Weights of a small mixture-of-experts language model, trained from scratch on English Wikipedia.
Experts: 32 experts in each of 14 layers, 6 picks a token, a softmax router.
Below are experts of layer 7 (counted from 0) of a mixture-of-experts language model. Rows are named down (a neuron's output weights, with its number) and show model dimensions 0-159. Each number is 500 + 40 x the weight over its row's rms, rounded and kept within 0 to 999. Numbers have three digits each.
Before each expert's rows: "raises" lists some tokens whose logits its average output raises strongly, later layers aside. This comes from a sample of Wikipedia text that the model never trained on.

# expert 21
raises: "ense", "ical", "rich", "ik", "ic", "ons"
down0:500564451539425473552535568519508553451519479466491495509550441488530528533525485467540528477520508533505526495532470482563476503465498443463584494460448543533405516489477479562469545530559525480529518457463478501413456440508592520372452477510511458485522446552547484538482426490541489477475531477517532507508561404535514491513515506496524482519463558531435517526504478470450472521512505531484477463456589460468570527530579539483466530516484548398570519506493484481458464477461470
down1:506536471523503534484434458475471462533510484487473457545519456493513512492515479508382483514579521542540512549466525510435485518555483525507439529510445550511539485496502586504473461536481599481502444471526462479498503485480513529503440511403463492476526556479474604450528526477424510548535508492470509495592474451512607474535551496527521458498526504552513511527502457455580482422529503557372501500561499512439479511503506451529517428491546522518443468485536513514449430527502538
down2:478492439503527452474467510482407534515481496551444580417512450526419608547574464511513564490539481434478436430494529537546549497432529496515473542481484575499530484490476483482545512524498444515455501499454519442503388551457444529464500451504483552466529487519468511556496540533472507495537527522460449386488481484426528508532528502530570567517482556517518566450485483512561497498441532445526522456519464530527571515501473474510481514483587551523532495498523485522528509503493474
down3:530440581470499513520526477523502445548503579469500480556565491519433478524517552457546461422509505527465522448487470540532455571422527511469548510505519420509492493426555574500489500536452600466491441545525502537473496529527517485465529466493507479545459505505461449485583553467450520492436420462546485504455524593480486487488534561490511506502488576518479494574487498552481463504500495464495531459560528488541473562439439469464598539550456459464450512502492510497461487460451452
down4:472534594454468526516467433468483577388500599517480592495572433505517499496512526459520512548516486502445559486512468445464479499464526462446516430496561511531466452480528539442518554548523459481461471474490558507539488547571526545496415503477531488503510455455487456499500545466425532530438494531467505475515559493480494441603486520458455545524456490496517490493543510503581509447542509525421497478566485522402494507550528476526503463497527496530540503499529452488500561498515431
down5:505433502513500562513505490506456538571500515515524526483477497514530518544418495569459385532476536495533465513549536436471475532523506555430521510499515467508431487527414477467486516551453517550514491533573515533540515472507460564555506413521442503598500444501516385484566557453516498534443501451469499574502524481510542478447543502494533506460441488487546521510583503532504513521515527520447540496502400408437507467536487467487502514498550557492503512453438484478489466544456470
down6:496521487392528460505470458489497527457467526542455511488493510463494479546490519507450522522594482466435559488509532454539545456423481553516451458541464461506436468520454534570516542479436430561534530516532545520507503470530544384547490471507485466461476422499570543498537503509419540476467546499530527481513502522453529480579527482558548572418468560566548492443543497448506480446494510521483486439453509512524457497490539540501486511504479540529505477407512495479591502558525527
down7:480449457487508584484527473470482517492484468499522571457436508512507521476436569484491490503525447478504510474534459516513502427507519530511530504549598499579547514545515501398488438502466504461533499572400508538573474557480446556500566475490562468516521571575554457468558508517549497473463385470480411519492509555485531470452521437480461548448511529476483508432584504552532512455499538464433488500507449512535523506468581524479501510545460513492461501473464528525453503506485492
down8:495552579498547467552426445500518474499505543457500508499437423478479583474457475497516492521488517521538470491550447588531436458496482517506435484514519498510439520476564480557556539486518503439487476437483538489581541450504541444570479417439550460458506470546441516554461566461536533559455542525432523518525470461525449491572536532471505500510534506507485546470537499440546439514561507504504543496511501551487544516450501476484494521544467399447488478490526503427578548469485462

# expert 0
raises: "ights", "ime", "ides", "imb", "ural", "im"
down0:449461594482445525486533513558470497505425512505547551454443516448501454467448490516435527441546477472472481490558479476511488526470499469516470513474454521461493433502498482547519460537462515510509491495490531469529551445450489484532538539485511494486460505541476579456483570487448474550503453453446463497525440507500506547519504465488506480549506475488465557497560606539566440482466598569432487472441558518563520542475574480500491499537440568459459502619592499516517527494541467
down1:482539486512476523563416502532529439453499432497526484482482427494489499430508492539509471552544491431512424468548511573457552523438532534512432531466593510477507504513603501513488438464451521482463494519484565447511420504521536528566479470477495573514496551488451563501502421463491486566539521528426535469530529462507513529524460470554510422551533451506526473507513499506509488536542540492510451519498489500534523495430410464524545483538450476491483566498539516441559480493437593
down2:475458581426414507563548483453503473464532549522565559469447540465541499493454494468494561523561512505479478546454563435499454531543471457497500464588523553557540502493476424503480481464464429498535455520424504553511505523475467505418532488495513507509448538509528444503524482462488502462546446581493527469482467498483465522562567496467507492526505447555511461413430546537512518531491499461550523505572550597392494479497520483545478527480461511529529453498534475519519521486453550
down3:522528533539478463508549510506543505476453477544417482508448479490485583455499559443478515434436424474544491515474514537552413519455621466469496454379544500489521517494519494501515521509481495527451511526491483470517464589425532449497449451457552512499466500524495483575482476477570446516474523499508474537492494518553512468514530478473456539556414448524482481511558544532522480455528526469570482564490458577464501520506543467494459538550560480508515489554443512534537550569453447
down4:478464453487497498498470520477498506468549498472500465499535528492502433523527472436435501536528498506527515502489550458525505514472485514600546418518510481453509546473485551477468389445448521502544497412478530522507531584546543498531522471562539557507487497560469539516525533512479443476476486525559502485491514518504546574447528551481567502407501466480538503399539519494434493460514474529511520442499461507524530391498537411534480447545455502487456598479485512591490465489476590
down5:474491451489439462450501487424492498573492488468441523502483437509508598542511485474505408496527487506535538408530536398462515521404505496448504571469515546558535512554541473511494486511512498456502473488537460497525417503501552522476512507515515521564495522567520534514528467524479503549473564467595534443456511523517504503541475429506490467537436455532503520562508533486543534522462505514524471546643460491455476506477514489544510454487527520405483503494550424488480478550517432
down6:526549505497561560471406527524445451418517487546532502465577505474577505555462499512472481551561485490459496459464487556492468464515512492481490492522500451578496517473508502495457490525511455553455449608507533563445479498541520498444484579479490549570368496492539514475505538432521489485451494535579514511440493440523445521503544500534480520505531470572454458546508418516534464524574543448455470500527550501454476475508456482521488492458501484493467572554493452476495492583480480
down7:471484486587479485558516567532466524573548454476486537550419452486463481503508519520477444448522470488517492517472490505501558548565492457527554478542458558469455481564569488385512505529429493497415476467529452463506549478485550517520429440537492476476444509514499516485455459521485495433450526518541498481557452516503490516570543483467507560614496559443501491514482505479493514516499558493555486527405544514436498532475546456481534571482541473513469505482465456463467485547505600
down8:482523543492470543531549471502478457497482526509459518539497503588473552448475559535465509484422430518465496514536528536512523512414477474480592440490528446543572486502483469568431543568443485523561529547518536498466501454502430486576518495502470492568508544449480584514460445490451499488415440386541558517490446483470504516473573512519415494542531463532457609511515516497508467466476543501492482519512504486535442494475501469533485482458517485442467525478511490520515478578566502

# expert 1
raises: "rew", "ung", "iz", "ure", "ip", "ids"
down0:484520495518480424448531511469482492546553537531432534512526461467453547533463462578527548458541497543515550452467477485479515548532491568513514469508555584497499458525510370491492550550508444502539445481495468470462535491559497550529447496477520507447462529382490526529528513475532513513502550533455492470519474424432502527508499503554526455511444533589413536563433493464475412525467574502499504505514483559492495477483483512413483587498467472487517483464511587526511479475504517
down1:495463446498536496456440486440486449490516526534553507429406486526505514435409517504455539459499512490395534489579503553537479459478506469469505496525486626555572444541521496463538540540482535514593505514479510468489463508490585542475484490552441484527497594469429440532423584463502448482465439400496513524470485536533482524514484471520516522458461478526472526519497511477529512535476539483470543520558533509468529495460538491523480544599486459488549492541483491507548499489521494
down2:473556503535512451532520563523491504568485447500477491539549467535469398425483494494535570455452512447469542468431566559461497529519511515520451460531501475528525522532472381471459552532509471561485464542476478546554481516511443469527495491499601567535491516461492498512548507453475499467487542462504531461523490529408484425526482511585597427499475497459587546503481512496469501496487496530566539524483523431561464483515439488443536497549495498490453492492479511544487453443472561
down3:512492497526537489546470572514470503547553494554578485415428551536504469458506488552465541576473519463442465487502542542500470499467480508486511480517498460524472506468541430428533559456525489520451461540522526455596544518503482515536432570504438529452459534511514552524448433525538470516510481507441443478505463486467527538514506426489483533571438418471523490475484513526522442499490451433489471529586532504491542539503516479496498532485482458653486425538467476536565524496507477
down4:505600518481443547455496537531508510485401450554467565452530468437467451508528482539442465527496480472489513529587458522483493487512459512474494527509464445518518506483495513598456497475504528506592535447445623475556395488540480437488571422467512584547521520500521493439512522457533496512490509507531488526459484585486494528446517492502506464460492488521443494509529466497469492512587515499507483481464450619530474508499508527527509504490495520431467589550538457503472495492478469
down5:524511427514491546487578504458501486492472485519498485479554472458545534460472488459460519424500496528491407477504489496445427516516504538515491524466525406560566529460501530522545535541587484471542479563482440482502517515480535498518542554490445520482519490461492522463456520435435556513520532494390460491443491467542466601470535472499538521476508563466507453471539515502495497465552521445558505508447519579552475498527492549552554411563460447520493462454588456545477548487557526
down6:487522519459471455537603463450542433534465448548518475569550493500470483470423487524541539532445471533447498514502575521526417557426513489518498524462488516530541515522511476494511553442488560488539491468518487520431555459498495430510527444472527512532502537477538482525499528484481501531465521422556558525508513553525546517554440552500539480520469540463513403588525463473484479536478510581533514455549465485447460407464425445482539501532527527526498517473436527463594480456454508
down7:504487385518518496554532513474556454548431422530459485565524524493440512492468486513469484505519497468520607600476537495481523506497500493392533480534528565463580541515435558487499453531454464494515463539483503521469508528547456546504529476504472473476538504462561500538475514395443483484525490560494538519524491479427559491509515506509474428516431499492494492547494453530494545514436572543447594423540412457509520544441433516528457502499490509504459528473504495503497519507536545
down8:535466604465503523552450459472566424532490484518484492515521447480481512437482455541487456462478563472530462498557523582526563438440500486457502485500438578480540485608496555500493494499542498565553524496519468446487589483496583471539507511528465512450475524502469473530442548455512486496458558482512470559469455503513526522495459472569444496477489528497468498551578544429475455454498440489555463444512489490463469499554491564515484509571540444459551493516426539444536498534468493

# expert 3
raises: "nd", "gen", "g", "ged", "ld", "ll"
down0:476524443499504601448500491508464483425555483499565546507455532565516465610481461522539484500528538520511480497536450461542428506511510494529537528498493493438520476493489524480530606448542511512474493494509423546479458488488509566544486524520507470418537505537554483460395485520549526540542538488544477516481480516490520420482499433529437529504457520469403530515514462537468567487517528458495555478505481409475504463469533444454461477498428539456551474585508546556482503508451557
down1:543544494483534426512497520586528486513480565496491460542545495594456541499477472513547472542597514491426495493529523570417467493449468500467462481572517479535517462522488568444576522464568491493506477422464464434516450448507512454398480495527483449527529511505535457494493466481478550474458486512491513544579531531464516509475447596541511512444553541458487499462482428495552475558539460500526482399545516609493475526482528498483468495474448491484530454470556486502514495489511484
down2:544531480466562502461527487553501469408546538569583482437510532471518511499502493501452532585496513509481419441513516497528502506495419530482508450504501479574542516538549592543488468467492477494458447472437541529507507499509581413472507598455406495476502514486569498464491530402485469464466468524498496506437561499508486509515497516565436513484547532509543468500545450455521534456538442544479527563505406447472451520510482510489507564483534522441495549507514498492461479482564448
down3:512490507536445517478475545512475449505503426513497555489426508569524471560523472459555469584496493496452565452415579515537482568483443570490472457531525503490470513493582496579503528534467509472439496440471453496528462492444511452548514463473499526522466519456497435452465536517478507497545492515541543520435484453503576516513475442512464625500470438524424484534527487500465526526509470540464478486504513446553579501588468565534560493570452505559465498467511491464494530455473484
down4:502596470449547522467428445537465511509509471481518510552525477552523507498491498468474493486457521496567577475516534509463482508520477476487444450411516470535433524525548496491513438494483503485491498549542454522606499487495515541453563550524511541423519517538434442475534557447525453544514491460486439474455470535547490494511552482529568429556494482578588466480458489552495462459517391464494469455471529488551464492424507546474524457464516561510457574481576490551527468536511505
down5:481505466529505459525557494550410522504441439486472498501521504457489528491536493514514532507384423522584480528504526496481587454462516526477527469425550558466485514521480469435547546532560515506524461469467520504450429557569477569482477520558451488470577469449474455537427515529564447414513500582497419479475511440526485502486550541487572401512484538510440522507489597535526494501483448468522440526497519528511524503514490501488490544491521499570482514522455498505496548540460497
down6:566512428441524508490428574498400558475553456485477518455539572498438529468438542510406491522494444476478423487476509549503526531543503459494474531514553499487511554601419471487517504490505471497529478555479516483505534510468587523522480468533433467572501508444540464571520454476580498498522556571489504534480593529497495501444503440491446447480477498497558512540520483533540448522514511452459457558486494487467479414516545489547482522525508484566496514484488448524488549463558477
down7:450515524427508441490598518469448452421521493427496545537521496552479450521496464434557414540516608462520484499510496573517460491473548510472463488488550488561445506549409488536502478444531497487550455550435479526528526471471550460509542410550404542476472466526529497502451408486514493505501496475582500506515550496476508492523515472561522460479487538509463531551493540452554486499483455444464513502494480473509490499499478496449538543479577541508532572525581509530500547547500540
down8:448564558469551470480518520531462558466524460522551523487524467517487492491496557524483505529483486560544515454533523549446453480564481514476520562572526505559543471543508488540442482489479469487517444451524458527631488508481499519468538556494483514530473480471558514479438529487556545465467580484453459614475468518501478528515508489497495470411530461514475484444475451575491536564523434484520438450530390544556520511490521421489470485538473484466470467509497424435435510457545497

# expert 2
raises: "bre", " Location", "vis", " mm", "vent", " seen"
down0:456462485472454525470542534521478474491513440514505514562442499460479564406483558506616471450460521447509483522488465501497503532508513510519461409519461519522532461469483486492551516410509563511500487433445543540541450499484480495510476453513587503492510478494540461515461466524558489496410551588550524608515470464538462481507530581507518451543528460486512518523518448456483457457510498495461506558484515579447568549550453465471526478597513546537547506519500531452483516480428473
down1:482503514509514485452515524514446523467527433423481510511519458473533580479591462479397448459476484563590525466492563522488461517532451516558488462497495518513539563473482469603488531618495517485466460478554502501515580438464573536448528489486456515487463434541529479509510502483463440495472523422530468556509519479552521526515478472481526506515541399517484527544503503455511509471564434506532434457505449510522476443521470560555560520509475492472486492493505540542585515477460445
down2:507494532474506481570545499495518506489480519522497536559540604513469529493530484472509518495406434466496484515539537497508589463521502466457534507455490521558493510451473479502419507476562513545484452503410442563566488453461440556482507512538559476560405546395533514454538466455480472512379451523463507501469502509544461424537495512434531522516503525530461499525447532545517544511460478477509433527500508543492545572512512429478485472491538598475525497485503503473521495503542581
down3:509515512530544507434530455529514427520534476491446513556462509523529488446443502478514506479454595546512495416501466501451451541566512464529478463547505483498481552486523507456539493478483523511514483473492505502482455582480575533507506474557483453466447529488459467513522474446570558569502491513557507485497545523493427556534465425505473453407506540506457522496506472478461518519500471484495461491529447542501486550540487566444611576602517489519554440467553507451450459401551454
down4:438473536508478463537515580503477535449519486468448468456494550500589586549470517434384454449444457526502511479510546477478526511524502591490563462531471536477520468528519500522547547542473441547438562524584502526453520536469423471519467509434456544464575502476537504497453495496527489447523449540515508484539514461503436559494501552451513495490537478534497486491488512470429545464526490443614535449545464444571542479478477542494509502493420531473516522492556534483508536485466480
down5:567503481484565508491463538491527525483500463449502527565438531492485543495517452386444459547492470485469477520485554601472469567469519533502568528501498531533513496540548429550491487481458512466483544534545447549524472527471498482519491468501525427461480406531559496487537451458481583449489518469552522510465504570452555496488508452460523505561559587483518522506502494463475428527477518483511552409547519455468512451507463511578466540471468517451556489487393467560512449526484477
down6:474508447476519517594579502460515527481473446512464498458515452519486608496460469520539492488493495481485494493507516528500488542457515425497513539645477542432479513495473522565529534481471539447499529478480539517556516495500543462527425557407516406425489492470524420517584436491517511465511470453504482522482561533491536402535483460476520466528492532533550436481562515484474463478578457454450495511475501528544497496553557467496520476518539538510466526509506516562499473445474589
down7:500531432525503500471527538494409493476505521465501504494500449487440441479455478470493556573494409492532553488557497547491479499500498517525474603552504432514482484476454511546523509466477445512418567468500496503528533500562571403484544484446509475499458583507508514538488440522401518470602476493512543588521472500485501505520545445493476527468549506509543472575491537471523415495489473490467565506538508425522553581484455539477462555496427510552517442509504508513518511481514434
down8:523506539526547479520530481490526373503527476541500555487403546457518467505463508473608472500487439526403517460498562513471478499542504482545534429486471524485481474493493546461450467570480492515488515529477500513500490491487484454446511433559421475574452544517471499511420468496514557579537481444527528472492447571472509516436517481463512527513557475468513531496493535510463497541484483601516462515452544497514522547573548522534502546487577442495407493483463482480465523478605505

# expert 23
raises: " of", " from", "lo", "ship"
down0:456527470565585480455485488489529497558574475430489536499504580512444516527492446500539514508496552508473404520526511524543458487489507409486478437527566534556425490556486542515517496545542518525534484495495523569510424412491483500529427516478521473435499509484467409576531510511423493510529543498473459561515522499496530512475521560505462523585512418524457469427483473502582497541450550539483437482517474562492468530478490439533491516511514527453480436561450535432482510492510501
down1:497515453503457562452452519549478396521444503478530501478545474496499491565505517492415549492507471582486456572519512538516493536443505529530550484473504470540495543542472487499538513496520484463504561542479589535492486465528498536526577485496532546593530462485540480531508533509482488514478546492491451488433492534503513534491490472449500492505563514550517463534533600542494538509500472444551536495407459429466460488507500526429498491432421436480489418418421454547501404529547525
down2:485492432529481437532570475480415487578491506576554550472510461514538413543547513503475479430457477480502451464464551510541552479500457488518480518521545501530535536489512538524599523476497504464504514447520502500417455457392463458505627469474448495496532506492487523489520525478463531513533567511448447493548541494505467526447512509493506491564575488536479414470586558508468491526470535528545462595466500525456444527501452447473506527506526536537454470506524444528465484521541468
down3:553554525532534528509460581534531516558446509525517396532566533490451474469524475439440508465575469524549507519529452488475500522515529482533488435440528510473420530478571446492489436487473497506432491485530486520476524569562565487475466611503456481498490480534470452560483557541433508446468476512495500474519505480501540490482505514548466528528456534436543552456497539428554510530491479479462515509483514584503509551494436534553529496549495442492501480438399531491464391527490484
down4:493513501541538494590432456474579512474450520521517452520509439460495448583529548484509523531517479501457448469472580513453596454512489499455497525508499607460464477486473486489564473497469541487422501447490558458510434561512467515445421535499486447474471509482495559531520492528531527515475514562456427552564507441439514495526489519498483555480521575494470487423480459457561543505448473486575540523569458485571488439569468486568536526509486515474484483479465458533485547517485472
down5:458509579451574516561568478508523496521543486583491419538498545516535527498512541503410457502509520421447449474489452440512527524535488510478462466538486425485496565498446527555501506418531533467536516546499482508514532470505477521475645459465493533516535461526451549455556519439541505424510483516505524550534432550479481483504473485521575455482417544540447484526503487490504455526507492486452551479514470510524483424509483510417476524520481502548478491537436508542501572529419515
down6:405400529578525568505544499484470516486504581531457552557478531482520481570495561505446525456531574504501530537515448463516462560531570523509521539505544561585485522512450448518520434501492545485514536457588471472513454469496469497557471512521508490514500483473504551485563416493471540497439543481568454475469492468511516488415467455440583553451447467512515476511466521459503507439500478497521518467541488499490500501452529490395459481535523510485516475548521454494506510510389456
down7:513519426503548448466523571576451466567507561508496481532471529547464537491480565490492541563576430503493434509527436599509471477472462545517491491498536490555493568534486480518543425507533470491425481505521477541525524553405531435475471528462517436465516514486546482485559473510484528442514452460538467530472488535494489496542504540471429529565529509519578474464428497499471497542532475481488432530522476574510495506550501400470482483496491454473501433505459596488505513581457500
down8:509546543533583508435486448448538532496497525490472525407500489490491528544469491522433498459499507403506486500501437499457568522540460493402480519461506479504550486584459462469423531473530519527539482543526438472465455483478422498516568520492482554478479494524480439544503511546537451464510496444553536477495559439543485484370479523466459534483500509549556480446560458550445522506511499535515533511506507467554460480557566570487569517520490515563567557477456487527542482550511468

# expert 14
raises: "in", "idence", "vert", "ines"
down0:487492591439447584493506494467540485469548569497542507493552467515494453533469476486465581463462493496557524476478554473463436531453584494530464468499471502498563436555447516462534507529445514528511491483487516479594480537551446534532420536495484476568481488446512516542535539515508451421477463476546441549510446491504448500413473464577552545457528525555518502484444451499573590527564461491482545483495487430454491499508569530504504488514447491542508508476425445538498507498468519
down1:469515471556425523535506463477531540469467450411489515528560484470505553437538470570472463487481472514477507524460565494455484495455464521488578450478493490509522508475522486468517417509457487504419525465517462509507541582555435548487493462497475472532419489565581453422467521572474512450442521509522510449436533508505528524523510443473500505513419475524625513492506480584518489549599516468487508545569449481484513519506538485576522555533549542485522502511514462461466558480464498
down2:507485511507452434466486511530512494518489510477494569517500592478450473490515488478455460542433563431513506557552399500525455484583527493499500456477504502467518539502517451496587489544454516544529497453521429506575566540502505513548461500483483472487497504506520406546537583541471443557566493502519470533536469470492493556488494423436489558569451450472484467462482554500483536524506540475515487430532407529572444462556508473517559475466439462475537497475535500561552512487419520
down3:491476494495510492493549479548444525540448496460547505501592485512500434575466507555477498513534583543511469519448477531476551536478478522503540545507478445518452529535501552497521495431496439583438530460482529484494460495509493479551527459522541483485504545562564514521525523502540489521444514555481492552519523458522568425488517532458512471514441455458450478410534449516558479439437442420550548482467511480491428479567529479489568437462440511491470509549437520593440478461505575
down4:479539552510484478492531485488477471545558444502540446565551538434458503523524415545477480465486454579529466462463516506501504471521547471520501432445525444484461566484545544450482458535489445482504500561469438568503489607485499386506475496469464388534481514505478518471484443497542550563484499488479535509521540541482510447537497482492541555444583512536456513516517579565462514485547524442445511526532485487537513487517531466547544478461507529486483583513429514549423454506473464
down5:525471461473483460415502494592584507509471491517484573516445459586454483493473463566545512532475499490395562553512436554554515511492506479536485545515468450530519528544501506495507514378533577467501496545508467457459482474511560459513442499455506516466438565505506531514487492534527514586478490523421541482517492550528526459523467507562465415509515500433490561512534458475499524549517488548466467490454447461474546543450533491527556464508508449534507471517547523432438461506440538
down6:563480577558510513550530464437524511468510495534457436474482427534553551501560473470487511489527438484489474561510524472452455509551517492488559508526476447524458477513516489547507461490581516572549515531429505528508511498562450515539687538459469556530525484499510476448466501530485458457521574467436456487465484556541483452521498498493484482453493476556546506467479493469526513475468436526584490570482473482504505469450462527440513473460525526548507465465524469415426503532450508
down7:501530506483533432481490480443453498431485431523521514520501503539511499481519561457535462522533515517467495451429519568503501477427501492461474484491506493501549474555532535582527557513542520574467584533521488452475458485503474550497494433503515479489520430416497514481422466574443541425508417537473435478509558467455510545536505545443502555541509456488595421516502557507557519499469614557470520530555553484509529511490462543440458515447539482553512473489513498479542503475427495
down8:469513493470544433489470499553462560468508460478529468482521484457424490452490531497452507518504549468485562490494496463434509524522499574459504513488443463486514577482529510516455457502452508535480474504520441523518521542436540513479705477487542465540588525477517418442558486428516586490508406524577467505507472516507503457451556476456497495521522490528503531447465516511465493534476484521561503493502544466567437486539504535503520454459492547533484553534512519531440479568516499

# expert 13
raises: "ric", "u", "un", "ec", "al"
down0:428528430507479502497539484482488544540452512400488510549566457524490533490611414458490529474505533551512472516431540491566506562541483538492544490539504431393481500494514623474485477498542534411523488489502458358514488484504498517498479504502495511474527538451560486576556556503474521482510465517465523473495501483558515531526579537465484461497422445549507506489482510464565491489466456472448503463456512523564547438518493464545521480528477547447518465518483472489537523502507492
down1:515499489509441500487466539485494455458469515494509524514524448601459457482472426411467554458514496469477480534504510525516553582487610516460522483599501473542465453430578495566467575463459534510505490546481472546449506481491497492505652525437463487488447547476491463570474494482432452532510463460510464536531525488544555403542463547499530511494480508522509445542503460468582475476515528522478457464482494553493453562457511500499537481511498529541442509523539510501541500487549469
down2:522504465506501503564513477523493545538517557518526509527484558409525554514490449527526546433497600555438519513495543498525578522529437552452416495513496470492530481495503551484512565449514475513497496463459523442438535421507417477476465516445466495436527457481520534442468503465501513494452525461524511507511461526525488459484466557492599429513440506460497515499514521584560465479512487549435512610485475589473496439485472500501446530561470561420524515555550501448499485474528499
down3:513474415471506558528513465514540509559533527458508522466501508484565482491535474490526497510535474544524502530475504456475494472494552514479465524509483407522577530473530534466448526526542519478547452477529409491578486502475447451508539551499538461428478474424436539479543534495518563512489588492503511495483456571423504462482593441612497490526501558531551520430512494421443539481461469532452496506519501533438533483483526464476503532570430534478463547493469494501557465400493555
down4:519511439567459457526551586413537560526513490484491557537494500364479472549517530477528528515479446589495452460511514535523456502513485526464478477460484440599469477514470502439553441474522467530470507424546473542534481469558514544459475457513545431463495473471484493539550505483506489452439478542557510503495531528493449463550465497533575523485536534481481461544438572441485506495510506500495506456579600467503555449508518512495541460537463480541453509463487501514477544444572511
down5:486530491501534546538544436490427574512527531486505520525527521490488521490499474504498554528521562524458537460559533534563433434505420521437511496501496481533496547461464489420460484576533537550548552443525444456435457495513535464494478480525485482488457529493554566411497476501510556516499498534422467478540507463450518490495493449507517595449538610463462432447469472485454484474567505520551510586502450490530532537547520484474447428538483490455462500522602460519462473491509469
down6:498554474496558436550516484463580479492445479511501519601526450537532489498476499481542558487435503513522539505544489463449475454426569420532490529506447524507456534532518478460537489448466448475439596571529493452506502432529445505513611518595536511458503462494441498490541534451489440616457514432544493468498471500473522579504416447490547512568490520561471489493510519503474457509488529502489535529454514497459491510478546485554515476482484497437492530575452519497522477516508475
down7:457485514434474461495416555464401578500438458518486536445497537502546463475506517523444484403461514554490540449506515529560488528544469442461525540541500576517513530508492548518486531505479439526448555596512489510499500527513540483453434467496478449520444501595501532567561537498500497571517519502444496533483470497485594490478464494455511484509426553467499453464522580531506428512463556546425447489507486493501489515502526419534489494421526548502458531515543570500479495533524489
down8:532518560554533487539485498486507528533500476496536468438586478472473534496520515531417506464548473530517469487524540438478478478549404561444526581516456423506536498438555506488461486459474470459490488464582492567520542509501497537582476510518485495523498418398511475525482569443490519552440482492548476554418494513541533461387524526510450477513517523491507483522509444504455534546539509457539408546493509568486542532535481455547464488496501421460526529435471524503522502505564466